config.yaml
n_layer: 11
d_model: 320
n_experts: 96
experts_per_token: 4
d_expert: 64
d_shared_expert: 0
activation: "xielu"
moe_layers: [0, 1, 2, 3, 4, 5, 6, 7, 8, 9, 10]
router_score: "sigmoid"
normalize_top_k: true
routed_scale: 2.0
balance_loss: 0.000291
balance_bias: true
init_std_router: 0.0208
lr_router: 0.000464
vocab_size: 8192
norm: "rmsnorm"
norm_eps: 1e-06
tie_embeddings: true
optimizer: "adam_variant"
lr: 0.000694
beta1: 0.9
batch_tokens: 32768
seq_len: 256
train_tokens: 265800000
steps: 8112
dataset: "wikipedia_en"
Below are experts of layer 3 (counted from 0) of a mixture-of-experts language model. Rows are named router (the router's row for the expert), up (a neuron's input weights, with its number) and show model dimensions 240-279. Each number is 128 + 24 x the weight over its row's rms, rounded and kept within 0 to 255. Numbers have three digits each.
After each expert's rows: a language model's description of what the expert responds to. This comes from a sample of Wikipedia text that the model never trained on.

# expert 33
router:157140112160144122116106114160158126109120107125126123125150117149124084140120140164108037143136087134181004102165103120
up0:178116145137128119093161148126139131117089151131146132137118117141122131135145124088144152049092139165117094091144122119
up1:112071115087116105196123118140116159129095120161091175123107162122100108127134080148121127152087088115098114150114137109
up2:127155158156123101113123155075119144104139151157109133115080114123127139179137123095142151117131107142112141149121132125
up3:051087134130109109121104096134126081164094116094111155120120133164129147105158123107136123118117133170128145072123101113
up4:160182115126147113138109124119125133106120157107134132110092155138159147121155085083092154133117109086157124107082140115
up5:169140120102131117091115132092100144131101126119135119162144131118157102118117124113152111088036099135142111108127118131
up6:146135097132179137134135122160137130154143111140122110129078108127158099152184118135157136119110135102131090146123150171
up7:135133145149115123154146122166125140128141125152119142141104104103078110073162108155104117124135107172133108184151108105
up8:146131126090166113134097145157135103131117120132098135087145111128140151160151169139141087127155126107170132098123130139
up9:140123146094131107098137120153123098104108094098138158135144103112148139143145145079149164090149149156124138136129135117
up10:151088143159162111137150156111149156118119144155110112134113118133161126171136228134121116127119144150176109124161131108
up11:158109122142129128147133170118135123119123147099129115127084082156145125154175153135125113140089134138163113139141102119
up12:112137099095142118096136101112128165137096090125163082103143130161146131155128101153149089126114120159154106090153101121
Description: Coordinating conjunctions, commas. Commas and the conjunctions and, or, but, while, & that join list items or paired nouns, e.g. "military and reparation".

# expert 16
router:125108167126136096104111098139075137087094122139108100158099144127084102139106121153110121123137117103119099123134174128
up0:165109159101152141090142129156156138128140121134149125154114100164144133112163132118131138141100120155135131111095138119
up1:116153157104143098124154139160166124144159087109136131135110084126148119124120132125129133087116155123155137129138144131
up2:148178123156132101103116102089138107091119122179096162145102125155139117098137164107122124123140121120120118127132122130
up3:098100123128130123128117132123138116131075125112081121157127153135148123109134097139142080129138093153143115127115146073
up4:148204122082165104153106109156093149090073135118149122106094138124138153121126077112089116168158102129136110152101133143
up5:122157100114166168125122143117103117155094122080123121150156125173164124101167105137121125152154121136138126089133114098
up6:150141127137144105163122095156082141187122101188143108150122122103111129153103082116145154101076130133101122119114148152
up7:156122194132132104060136128153111107066095134115161104154140137088136122130159144142125130154115119114136138087150125091
up8:147099130076146138116106152158124106109143125190103132165108107073104124144127161126123076110094137091143130108090134123
up9:094112132126156115104155088152151101093108147122115120144145156182155139165133138102115140160169111147136123115116159130
up10:117143140118131132126123173119122134067129125078139132166126082133120123121115121151125122154163134121160115126114148115
up11:107152128143142108070123116109105135084156111156092151132090126136143102138169134120111135115092146095131093132140106153
up12:137141118154120116140138107102079146067140117114137146071173066142144152174076112130122092149165121130141124116135103139
Description: Table cell openings. Spaces, brackets, dashes and symbols opening a value, mostly in table cells before a number, such as "| 0.333", "11–4", " (22 January".

# expert 0
router:136125185136117108102109138134073120129121124113128119127109135140114104134132111131095096145177106103112103127121100100
up0:158174142116150133119126154136141100130115117085126168137166114181143099118140117127135113123136140141094123106112134101
up1:136105145112139167119135160104144123130108124187134099152109156148146075132188107142097125120109156109142122172081127113
up2:128180122182121122157120148118116182148128122171141144159132135096142166089142114141145129157183084163139109156097120138
up3:115088197163121082123116130100109098126143128064111158112115122129127151147140122124133141113102143134173133096080117101
up4:124136150114097088118128108109113105120158119128143122118109145142130116118194100115123163151165134144124109131127106157
up5:131107104100122112095101168144127113103109128106133151168152134185150108131092173131140136111103115126126168114092147137
up6:153112097163146132156145119137129124174141145128099166126151113128171087122105120140146187119146146148148111122156099133
up7:129147160106129116162166166169122148114136117145139154136121164134136134083129129135123091144105110140140127107152148121
up8:130183127088191160144137137148145126152114113129120103144124142088103122146182124124136098133146138108144125172120144146
up9:144084132061181158093151131116134101136155126134124118171125183147150116184098193099125183125144120135138148138130147145
up10:166121133135118170145141190117150152123136128136141145183115138148120104140121126142174121135124137142122110140149130103
up11:140139131152134162091149187172132179145151125132139066137151103146138124141141129145119179100087124116171132155181107154
up12:150131133152128102112125124130102139080125098118176098084118140151130125167134100133096166129180145121145126118114095166
Description: Spaces and con- pieces. Bare space tokens in table cells and before foreign etymology words, plus word starts like con, Star, Roman, Christian, script.

# expert 14
router:146130175126118147132144125151130115158144148145084141129123127106116131106136117154096145129123128141159103116145147125
up0:158123148145142170109145139170178140160135120126202145126174127157119177092171124082109110085073138164161117116145139126
up1:080101127129115161105150118146127118133088108116067144116116123101136110108153119153167134103118103083168138150141091090
up2:120169141160110130116123141123132217130112135186090184112096136139114141100110161162092122155156089135139122138110121149
up3:108104165140089163148115125115115100120123117154133146139119112136145137124142093083093109104109116145169136096110121096
up4:128157151136128087139130143106140123117135127139166124111086133105172143183182123106118149121115141150160119139131109135
up5:152105109113128093158133148102124129122143166106090098170165121109148128108154138129143130137139094082130114121091107139
up6:116118112141131130128106105191116105154136122125155140144098120097147115114117101128126164108115126148152119135135145131
up7:131082173099127114125138147144137070101088140091080130131173145098117136093181155154113131131136084114120147117170110098
up8:167143138110103100158124158119137148133119119111071125107188124151116151115115126144072121121138116093118123149144122150
up9:118123121151134123158142077202134087117143132122156132128124122143130137155144113106137131088161155142155143127115142136
up10:131088156121116104109123137150125118123123132143125122139151109117107107170102147142103137137153104129137135115086115119
up11:114110146135102135122163134154141121120146136156136155142096085161118133114141116134143130099073125105181111132121128121
up12:151130173091120082125158086110104128118138145140114073144129115114147159150137128143166110126139151161139127104111106157
Description: Mid-word syllable pieces. Short word pieces inside longer English words, mostly after a prefix or onset and before -ing/-ed, like intr-ud-ers, ang-les, re-ven-ue.

# expert 53
router:149113152136118118114141094129130115124132128159121106146112089124132113122116122169127097144114117118123098107096140137
up0:155100167162129109129131126115184105138090146130151176163091103149153159107184141128135102135124150151135103132123160080
up1:119111172113108142118142123084111112138134112065126123113141159158133140114146077153131121137111109088131133082109148111
up2:139131160134084106141125134110107104136131144155124147092096098163119124116129121149095114120134109124107120134162102137
up3:129074166111105121077131128107113126085084116120154121123102132138138170138119090132151092164134108135147119077089105114
up4:168136125159154114129077083145099093093126101115163132127115172137142144155103127107115097083139129145139089116150121157
up5:152104153144116148115125127111115103084130119122142124155122162159134128106097145143145120147111137115125123089135146149
up6:130087120131152106098132118126104098136094133163178109112131143148127116112103128089129095110184149150086116145139145130
up7:137102138099152083153127089146126085144171134139141155095102087119172085105132127160116132151141132085165127096121141127
up8:164137164116149114099107137146146116112148094120141142106140117110136130139136102128145114098128138099098151083107126148
up9:102077137094132137105138088120135124119129113136169127127117152207158140145138154103172134109170120154168132131100122127
up10:111159140112130113110146142111143091124142139134116119147135090094114095149122130133116126127123113098140108063102174166
up11:120135170143135120088128106116144117091112114179122136105096100091119145125142150140165146123061122118145151181131163113
up12:123142137134116149130150113090123105121111143157156077131121108139145157187124134106119118095139126133167126083103127166
Description: Syllable pieces after first letter. Word pieces right after an opening letter or piece, like lot in slot, get in vegetation, cho, su, tar in names.

# expert 54
router:128157123092136116093159131144147105146085097097121144121147141128151144114135113129114090125142106097122113124110135111
up0:133072125141138130099121148132146176154144181083147168128136122116163126093147096115118131112110108109151097112075129099
up1:146082157113111085159155153094133147145088057123102131148137154145139109114151151142138102105099146086138145138074093147
up2:111125100150101149163125129118129176093096121127083158077054084146130145109080160143151129153124088133108129152165107149
up3:093125166116124162167152134137135130135114085089145138164118156170131145133138105145119120161095092168171147110118127092
up4:134137124133141097141091121124125125121113122122144153091096084099167153128152119118139141123146122089156127121076101124
up5:154095078113120117082129135140092144134116144115103124169114080157149124112133149113151125119095098155103115134142132141
up6:156153126098142104143134094173130121181143086128143126122083169137172120138126111102149159126172117121122104125101152114
up7:113144148146110102138187112141145152097114118133136169117121141117130104104103141130159100153106139091118123116129109137
up8:155203123132138077143110145176111095139092105134137116140146165149119145130100129130152109133105151121135156112141115143
up9:091089132145162138123118078138135141092157114122177093133126194137149132165142122126142161118127144170137136113101130107
up10:103149126150128192102116160135157123124136136148138137119102092095156133103110156134145125100108117110158134130099145149
up11:118101146141143131140149155121141097136121162131157111154105160118120140141124126128200172137109127137179138123134106145
up12:139166121113131115111164088099130137102132162124111169118129105115130139150146141118110115156108129155136086135091164132
Description: Given names, surname parts. English first names in credits and lists, such as John, Robert, David, George, plus middle pieces of surnames like -ak, -as.

# expert 19
router:166089111089140143087115078126078157153103113138143139135160165132138134139145109128118135147147092119128090114100131137
up0:158096139122128125098116104120144115112144110137139140140152180140145149145169107076125118159117161154143118106093127128
up1:119073113089123127139116090113088133126093134124085123123157104081140110121164106141105110152176100074144124089141149119
up2:125194118133114097131101156065123170153121123163124143161115153165106121109129159100080097146135093135124107156125137085
up3:099090157119125146105136095093090119113109135123133142147159144108169091156187110130133106125109094138142117120152160109
up4:149152084054125108153131115118104114147126127113128114060102110108106129144139131105087100123125155123120109066121099134
up5:131105091128128098091137111111112138134118115134106141158093115147132123139085103126160127147116124121132135123133100124
up6:147134112132104136132135116164063134165070116162117153110150139110138156140134145119167110149150139151115107086144128130
up7:162129130120141115101171106145118120111128081132117111149100100146129119105145139125117112056109164128133121103144146093
up8:137151137131126133141115161149114140137134092095092172125143130097087178156123133138123095128148123116127125166092126148
up9:147103121121145078093136107168123173142129094117122107120170131112164138150159160112128153128154134106113131085096142138
up10:120112117158112135142166123130132139154124109131139130162145109115110084120133120168186131115123131114142122113144133086
up11:138130119133109138116147159126090103134121176145157142177133143115126122115154175136127140150100120142159103146130129133
up12:164128146084157126151139104121136086119112131142157135105138144141154127189119164143139109152124131162122107150118149128
Description: Of, to, name particles. Function words like of, to, in in phrases such as Place of birth, plus name particles and pieces like de, Be, Le, De.

# expert 29
router:141111188144133139116075141118068110093098117114107128110151106132100098138139106135108087130160076104167118119115100094
up0:162094153117141159134148128181221143105110144126126125154155143108165122110127132111124128112116164157139108139137151098
up1:119074144126122137158154133118085170154100104143125140120161140126120110120162139133161103120161102100174133116143157111
up2:129153107173121162139117163120090196158134106149180167128161115157170134099124101128113130103132059144111142124139082145
up3:086095156113136095126093107125109132112117076131094112146111124108144115116144111147081112140111095104146132096086150101
up4:118189117107129094097128138118092124124157171121164082092110149119135095150106132109104134136160123127109102139112149104
up5:124122139128123113093125162112104104127126117098090164160102164162157110099143123100125099129109089128132138126093157131
up6:137104149118152109135110123159133133152104104158113123133120118116138121109104128101147131119120157114142118154176112126
up7:136142116181109077158156102138142108125168122153106119133131138118158119098159153168104117156123146130159115088118105106
up8:160134155070146132155138170163125110123162103116102127163186150107117143119151161131154068137132118121145132122114127162
up9:131149105114147146111145128114135074099138101114137149110178134138161127155132166118130144106131120139160107142112115136
up10:171115188147122116098132132109119131078152147141134125167108086160111075096068172132159143085089109161155112140125095120
up11:119123131168105118098128128135140130130132133128103144111111123144132112145158151148117198103085122128174140129146126092
up12:154112100109101132106170131115147118119144109135161141107108119123173093151139121151142159162118108144143112094157146161
Description: Space before numbers. Lone space tokens before numbers or words in statistics, tables and coordinates, such as families and 5.1%, or 56°24′N 3°26′.

# expert 9
router:139141169113123126106096082122071102121101095085099107124142113122087142127123117140115083111128081103114112110109111139
up0:154079190135102150085150141108118113109092100084138164124148100180148141075143110117125096107095123129144092100120126137
up1:124105167138084159150138115116107173164116144165131146166160124126125123100140132126116112128123115092134112130092126118
up2:114138154192084114115095160123094170129145153133148126126143115113138147136096114128123106135162052128133134175147117121
up3:124095164131111127161127128105089117141133123199126130134079165174110154133123100127165118142135134130178149102109125150
up4:144163132097172094159113132128119112155171127135139130104094167138142136160127135094090104075119180137132146163130125181
up5:131158104153113111117095146147122142094128119117100122143129096153163086084145098132178157134076148139126140101088132147
up6:144090102129162139169123095150124136189099080140127099104137103141133125118122147132106202136134127131116123111173089133
up7:113114158102188159108138074152098135122109113167084109116076117135127108135169111131104121149110152108130120125133136108
up8:141199143072159103119121106167121105112151123180131102115123123118091137155124096134168085156087128116136142104085145153
up9:128125163105109135103128129147091079118099099130119143134146164128139121181114146096096149127160104119137135123122122126
up10:125114145089157097124106107126113113077148129112090091135159129119118116110101151140092092089136083126138117100119119097
up11:119122139140110162133129152153121170172172058137190169097108138134129092100191107125180177060066148110135115139117118127
up12:156136126150141140077150105108118145101154140134171091117134104113112101123140123141143101157154130146147110123125116175
Description: Space before numbers. Lone space tokens before numbers, especially years after day-month dates in infoboxes (Born: 2 July 1963), ages, and table cells.

# expert 32
router:153102120118122135102054119160128099110133081108130092118096141157137108136154118153111101132144100090160027092136156121
up0:162132133127154124095158117077131116093113142159123101133106127173159147079184093129131134084082132120154108104112143101
up1:146115136151131149155141120125131126141112111158124112166140107090108129114173120125109108086068134113166104165130148151
up2:134136129156121096133107144110116147160133128127149167116121089176152136085089181121069134121142119170148159140180118149
up3:091128145153104148106109139124108103115127136091157137119115143208128114139140112128128144112100111147124114098120119094
up4:142171113086172091111126107110124116149189130187127088083100094142141137184150095110105096130147122135105119126124109174
up5:137144147137206109114149154102110152118113128109095103174141115136167139145097130102116213138117175149151208104120117129
up6:148093126119144167135128106146121148129109086159141112133108122146158087077170113084094167097114170119158151157124101141
up7:119146155149171105141192147124112153103136121145137131122144135162180132078122105168128123104138154127142224090126103054
up8:139145116083128072119109129105104134112130074151103130126118101097132186159131138140139094123162107137156134089089140164
up9:141106121130125130087115088178125135158181119125144128140162139189156120169169130133151167131193121154153121071094127137
up10:119105124131130139127136147129137101100116129105116136137120127114122125155129140146154120121145179150174084167097177111
up11:107122140165110150081122136121102138117126124154143123120135109172139103114158127157127173099111120094164121128157109145
up12:124138172112140152113164102093109129140140155137138134129138093073114122143118111140144133149118099128124148083128156149
Description: List separators. Commas, semicolons and words like including, like, included that separate items in lists, tables and goal-scorer lines.

# expert 47
router:089149117130109125154144124171110140109142156121109115119125112159087126154122124176107166153142131141186106109138103142
up0:140100116132184117123136137144149098140157133134127092155103111117139140097196142104107127100094133118143120130139116111
up1:102091142155135172141152136097123123157076105134114117108135112148165091113081117138189123133141135129136117149147102155
up2:141157131144128096129115158118105135159161129167091157134095124151119111132137154120164106154099063144127102154166152152
up3:115114107125158114123119093112100142111120127099124104174118148151133157154177096133119136129127106101172154073115132119
up4:123131124110127137153121106152136076132120134115122153110115125078148141148120144089122150131106127118142134160096145139
up5:137155115144121098123131141115094151122160132112151120146110111160123106102101107152154116135120124129144125113157113127
up6:128129122136141136148125099106131136120111117159156096112152153114139108124153066135128178153149118117123126084129093108
up7:125107121109156112131137152101137083112114128116141118113095107097175093134138130150121113130115124103141124151150094143
up8:129122126109153139116136164198172115139131122075091078155156141138103113127160108129142128122150135125165131138078135155
up9:156132128102147129087106105180128123067102142140113099111129163144121161195133144128080143155138119153139139137116094156
up10:127077115120150086104128130115133132115133127110106101178097142107110108169144165153160133144157106148173103117135097089
up11:122191157170115167116136123137099102154176159162097146122110164105118126130110086135136144133114145115136103131148112126
up12:153163148122154145121163140136114139121139132153158130130167060128133150152119137151139137142165165137134160069140110163
Description: Short inner word pieces. Consonant-cluster fragments inside names and rare words, such as w in Kirkoswald, ip in Mississippi, ch in Michal, rig in Grigor.

# expert 46
router:153112162104142125093086095121087103110109113129102126148143128134110113127129119125087089138141114134162091146151154098
up0:149141125153145107124145121151163143140131145166177124110123104156160147104192067100138115102078113130141101129101166115
up1:148087140100111147140166114107108115093113084109107137133121151117143113154151090131163114080094142095138135150139135104
up2:147149163117133095140100141070095139105107098175124166124114110154136123108147117123127076134144116157103131068122130144
up3:129111140147109125105097147134141110134093153161102130130093093159143139111125094114153049115132135164136122100112079129
up4:131144108104145099079107084098121103112118101127163091095104147153147154127127088101056085141139109140140106157127107134
up5:094138136156113108069098131100109138087118155114094156136152109151111118075126134131162134087100119103116117078113125126
up6:138168135098139139175102062152114109119102061124115137113109113121095115118157101104126133131132128117109122163108138130
up7:161146100144123121120150143120141130136100127121109133179147155090111120062149075136117116139118134112114154097124109087
up8:146145150120119093169134137133122133132104110094107089136142155140115154146125147107141140119126112130122148145125171118
up9:144124101129150143129137067131137136129144067122085127114137193170091165128139163110118129116149167159126120130145126166
up10:140158141082096153110145166123131106095154157126100100124129104138131147124149168133133120154143121169181115119114147088
up11:104122170125133126112121123126122108108161133141163127110127155113139141167114137129114148078131135090147100170127109144
up12:150126162111086132103118097089099155066149141122143084143180119107131138153171081118157133131154136168127128126111124135
Description: Biographical word pieces. Word pieces and verbs in biographical prose, such as We in Wembley or Wesley, New, British, attended, wrote, owned, plus suffixes -s and -ed.

# expert 18
router:153133189118154137136163154138148086148105097191109111123132133144104124143127116186125115156130123104149125083142121153
up0:159123115098129154105138136134163124141105151074145108145114140138129100159183088069102161099116143132162102110098136107
up1:100126141123137145089140153128105121157104087181093145109085143135136094114172122158153130142139145106153140149104125123
up2:142115125179124141120102119105116134143117094136145134095118119175100113076067130142116127171063066143130133189102133134
up3:134138144146118120156133123142123131147119093115134119116101115166153135101124063148134123121122124171167124124133130106
up4:164165136174155142124128103124118135139138177181196122117165129130130125155112106140080103149144100121093123120140082198
up5:114110131132133083064120126083111103112109132107077127171098171122164107155122122118156141060116117149122123141137131128
up6:137164147126127129146142093146131105167121127151125150125101112160136126121123132152119147134138158162152118120142150113
up7:092121146140142138131154103168132082129114113146128148132079134107114135114117090175130151128166144107146138088142170093
up8:144112172086130165126143131140137094173166169116127114103158146111079136117140160155136095124121122096154123109123112141
up9:146121124136133134086134154101141127139122126157153138129141164153122141128110117110149132137177133152148133106108114153
up10:103121159179131143102163161133160115133133147129163086140166190126137121115112112159152152129121120111167105129139145113
up11:162140159140120102102135141160120104148128104134126140123123128132096120138134098140141145090118121106174125113147153098
up12:149137119106149131136135133088121119131082117128161130105162088158136122178097105162155112120107127142158120136101115161
Description: Name-final syllables. Final syllables of foreign surnames, place names and Latin species names, such as -na, -ia, -ović, -stein, -berg.

# expert 13
router:151132126124156143067087102161088090130129089138132119143102170086113099158113114155130118175163102140123102135106118122
up0:174089143153126138087095134133129143126093139153130095112130133162127106109189147109142144102089090117124117118098096116
up1:133131155133134102062151129140122110146122118139131143174126171119128118151129160110127125125128103093136121107099182116
up2:092098138160165112134107093134125157124113140190111154119136090138166130166167143132131110116128054138119117135113119114
up3:063104119109116112108106115099088120131136093067084164126122144142106190158123108164137128148178116133153139099107189111
up4:143153118161134112127071122135100114115127174133154153095102087112183124126148124092087119139107118164130129175132186127
up5:112071158118120116096086114122117138102131153125130151173093143148168120121096144102091110102098135094120144143113140162
up6:147124123112142114125093135159122121172167096103136130105117128117123146114204109119108139132131147147119126147098108099
up7:147150149154117121137130101167117146127100110098131162143126111112132076108172142150123106133090147133140110119152103049
up8:165168132075141131142158157177171079121088031087103103109135178132118133170146131159148096134116178120120140132109159128
up9:140095111114144115075108120149135128082153119193173113118130208136145105141143168096123155113114097163151120131110134098
up10:156157151149130129135108144169126144115117138136139094178160118117062130152119178131128140122129103175159111151122132017
up11:121109148150120120093144121158114117124167144115127137141093113103111142106183099153156152130118131112128123131090112088
up12:182123131106143099106162151132100131077143116108153109139108118138171142131108148130120148133119131159146144098152145153
Description: Prepositions and linking words. Prepositions and connectives after verbs or nouns in prose, mainly to, from, over, into, until, plus would, could, they.

# expert 52
router:165114129133120086134100126140097128141143115133126140139132119140128137134129134144112087126096120122133103104132157079
up0:160144151118109165110158151133143105128116134130128121136139120171150115089138151123121153091132104169135113115122113107
up1:118085159125136058109127091122127141153194082140139132130124147093130141142134100133101099121125120099114125115078166113
up2:113199124194103108163089149119121102151144135161102129129112134129113120112116147126130105109151100159126125153165102136
up3:120101116106108143159076119132114136107076101116120115133116150169181138130168062125134112125113132158137113073116164096
up4:171208140079175139155105108126137079119168173136130149123142130144111106163145118112115130095120119146136108146121143117
up5:155114148137133106103132218091101147092137112076137105166104107129163115102113127163126120153090114135131137096147081109
up6:119135129146068153122141173123105099155123134109144135136151132101101105101126111091157148113137138133112146117128079128
up7:119114145122130086105131097157123092118167162147136115114066159111143128120170083132105122126142153131127137119132079108
up8:119152176094180113140170132130143103158160106098121122169124177110120135119143144144121129135143119084145142098127105143
up9:126131094125220108122101131144130149104152117106102114138147155097199158172113148120095123155121101136131105116067134113
up10:146108139158130103106134180127126148114171150143105122146130157115091123145113148163131104076151144162153120145114171098
up11:128135134115181131120089113086101132094125103143149093155150087105133100098140140124099123103070147088124116129096114110
up12:111093146121126081074167132073121144087140136105126120093122083131150130156086134158144098117163091135149127128124177125
Description: Prepositions after heads. Prepositions such as of, in, for, on and at following a noun or verb, as in "architect of", "served in", "House of".

# expert 7
router:130144143120136138094103116130138131157121092133100109151167127142139144187111143140124110128109081139176110107130136124
up0:144132172158155175178167100133156137132139142121134155153139098137116153127127086127111179112150183138152128081145097132
up1:118121120177153133100161169121145156150097123141104123131135144131178110137158114159080154098107103108130143123097121113
up2:135179133142125124165084141138132164126153109158142101129127075112152134102138101111087104107155132163116142125180110194
up3:120138131098127147126065079090137123130076124128159120123116138121128144149173124124109094152141122155125099129172120149
up4:124172079074172135142088120136125102165128128135151133075086140103148126131143093118097088131123114146125131121129095156
up5:171138132116133107128124150175141127191132143113070145155147177127138126115109092135148137115125124163143103099128096110
up6:126126099124147120121090083152114152145141127125081158156095165124134115134169134139096143167126104094132114135108149107
up7:150126186096145098157148105163127143118102073119104121118137146175166150126125091146131118138161149174155129105131145112
up8:154153145125135138151107131147144122188147109148089100098174137119127147184142118152111111161111089125150116104129084169
up9:105140118124146114085164101108118137121146163138105072154111145167139147185128157133118143135121130127146133101098190103
up10:122171153090135180128139121120128146098144160142150068147126055113117145152131124149107124135130103128190109126162121135
up11:132146175192095154109143188146109132160130127161106134168146093124139140093124119138106106129112155113163128103131108113
up12:129145153165134138145159145124118157089141121114133107123152133138133110176139119160143139133139147128095144097140154128
Description: Foreign name onsets. Opening capital pieces and inner pieces of non-English names, often Arabic or Persian, such as Tude-h, Ja-iminho, Sa-mantha, La-h-cen.

# expert 28
router:153140127118131117151071112149075104113102114121123141109137174121111113137129120133106080142126132147108101108150152105
up0:156082140150116146131132127163139114130119105106139110113121146156115100119167079133096142078111139167133112101128149093
up1:118133154178116104109105152139107083125149149105133129112102158154090129117182124147145149088116122105146107138117119076
up2:138144161110133133161092129113103084116142144155134104112103095148143126110101092106112117127180095109114167122166132149
up3:089055157144102102128097084146107125112105077126102143137066177164131137133139103126116110108144116083162148124111123123
up4:149145114080171135125140126099120083142149117130134111094115136075139105139136119110108149132100126107146125120128145133
up5:149156158119122139119119140108093097124134140101106080156145160156126124116106098117187155102139133076126141091137157161
up6:127108144127134117128077101155130120170121128144134116119104125129171169112104120093122158111111128129145123108142122114
up7:112116142107094111150117077182106132119096097129098139123089120082125140120110121136106098137150148106137128126110138128
up8:154163138128140112118114167140144103121092099086138129109118120143163110130103112121143073132113155146116116102139093100
up9:128116114170158121099093101116121137067128113125136087148103131165122117173148197107122140099164132150127130132104129129
up10:150092116092115134136119165142144118104130128131097111147158134152107131137119146148113150089141143185174118124098136091
up11:111113142125114116115176154092123096092123175111150117116081106150122119087124134121134136122071111147107116133155138107
up12:115123142085125128103116116108122128065093086113112104113082093096166142147145128118089123142181128107127102118159165176
Description: Person and thing nouns. Common nouns after the, a, or his naming people, roles or things, such as children, father, artist, guitar, doctor, coach.

# expert 49
router:135141123148142109102154113133134109117144143097108126127131080142143140158133111143073097111127137172133107107128179123
up0:128077122166161103121135137148157130136112133119180155123138112140155131101161107085116119089099113152121115144123124113
up1:128101156127163112087144140153139125129120138100109149112099111123145141108157124154147108117084129109155142144155114131
up2:101148093135143105136120154115127137125114160133146096121100109107171109150106116118088137138152087129123120108102125172
up3:105093150119122140136101104109121128114126160124152155105094129168183164140143096098104096150079096175125103145087170098
up4:120162117101156097124115128133127105133139137139155131083080127108166135160115132114093116103129126110105116107139138137
up5:128166092123114125112117135143107120116135125149078152170141129121168106127132141124141124114100126124133123168133148153
up6:135152093119152130134141089168152113164146124120118176122100146079140124098145106142086172154103137100137116121132137129
up7:143128156103143121099134102144129114097117123142113150167157130095116138126152098144092124129144120138131120119191124083
up8:113102127091138134154116115143129110116129099114094161106103117148122171132156153149159123153154149111118120102144167114
up9:119093116169113092093139126115115133086114130089158111129117133112181106148130185122093179105118094128129138135078157118
up10:117099124135125122139142187110136128074161130118145149169139106129139133128124173161130129124124134128193136150152130097
up11:121140092154121062122147115131122131111162135145097157170110086141120133128171126107120154131072134121116107165137130121
up12:088094120153124120114146109103114136068131085121133155119127116153147128137159137167145103146135145153145114087137111170
Description: Surname endings. Final pieces of personal names and words, such as -son, -ton, -man, -n, -den, as in Simpson, Maynard, neuron.

# expert 4
router:111116181160114145109112120112101097112118142154122121157135107090168124115114135145114125139139131118156106113112157108
up0:123130159133126149135138139159173125113108110121139144114158160130146127100165080126134138095127131121145124143119112075
up1:100095131135120107133164146136127141130064129109121164133078087147157097111143121120148136149082087138112140173108144148
up2:126154108165139117112126178095116162137137141155143152134106097118156134132128126111134093154165123112128127107100152162
up3:099158186123144130103134138082128106151146100146132111137131123163172116147138085114148102132089120129163124145142144107
up4:159166121134173128135106135111132096108151127132174119148150162091144123128133095120112127125115115134162139118110158115
up5:127145129157118101134127105122133110080125162114124141113088149140128170078131154126137142122114114148130149119122131131
up6:149129132127135135122132085136121104113137134121097156200111119081124142126114130104133149119131124148115124121154133087
up7:134160151124145137123148112159114093126141125128173123152139110099165123082130124174134123106108110109109124082200130086
up8:150142157109156116165142139132123086154119085154131127123127150131149129145111141153157080087141145132132137094116094115
up9:117088147171152106107110140151146118112152151118164105168144182125150148171131202109123159166151105123153143160115107138
up10:145110104137140120130152083140145164100090140113122098123120128110114125110164109172124133104104139126138092126118132110
up11:101079198180115121098119147127096096117182139149149161126099127120130106166094129110117138150146141112111136123143143109
up12:132157156120075107109171180108129162104118108131112147139140091116126112183110130144127098127158163127151150097115139129
Description: Mid-word Latinate fragments. Inner word pieces of long Latinate words after a first piece, such as re'si'dual, ex'ec'ute, Reci'pi'ent, c'rit'iqued.

# expert 51
router:160139133136110127121140104108136152135103109149129122111123152132145111151171115147118140109107137109128115096152106110
up0:142132161158145165098140155133150127161160144131162150135133164121103117080172127096146127113121142135104109128124121091
up1:127114139127131110170124135144136152168129061137145132109098150118121099099155133143138107146106125083146136155123136109
up2:131121125171081122116122097144107191172135139172131185118123130141132135114159151154148112158143087118128109158112133148
up3:101067123080141141127139097122117124147121085105136090106097128142121131151154045145099125090111124120175130067082104119
up4:156159108130168084146122147119119091106158147130173142106116122108147124169167158118119120120106122112160115127128117152
up5:144137112154167095132131132173155114133112134111128147147110124098169097129150134161120131115099135133150155089109167137
up6:138147116100118120121122082119105150165095122139110111112090100149183132106128144124130144124120134177089107124127123117
up7:180122174145142081110150110131157128104122109130136148133145129134132109118120077117095120126120127143131142143146128106
up8:173148144078184104117113150148142130156156112142141129102126132129155100181114098122156124126137149143115131139137099147
up9:114124116141168136129164088133131147159163129120148132136125176174130107132143150100154139158156140132094149132127142157
up10:116127138150101168141143158122136125155116146132134109122135108125077128121166140130122138071105130125103106151122112117
up11:144157131141154128129135099136132142118194109157138143163080120120128161155100124142141157102124158114147141071120140120
up12:131142136141119096148132116108134171109139079153172101116117127094138141159110110168143115127099125121112144114121127127
Description: Word-final name pieces, Thai. Ending pieces of words and foreign names (Pétan-que, Ion-el, G-ir-ls) and Thai script bytes and characters.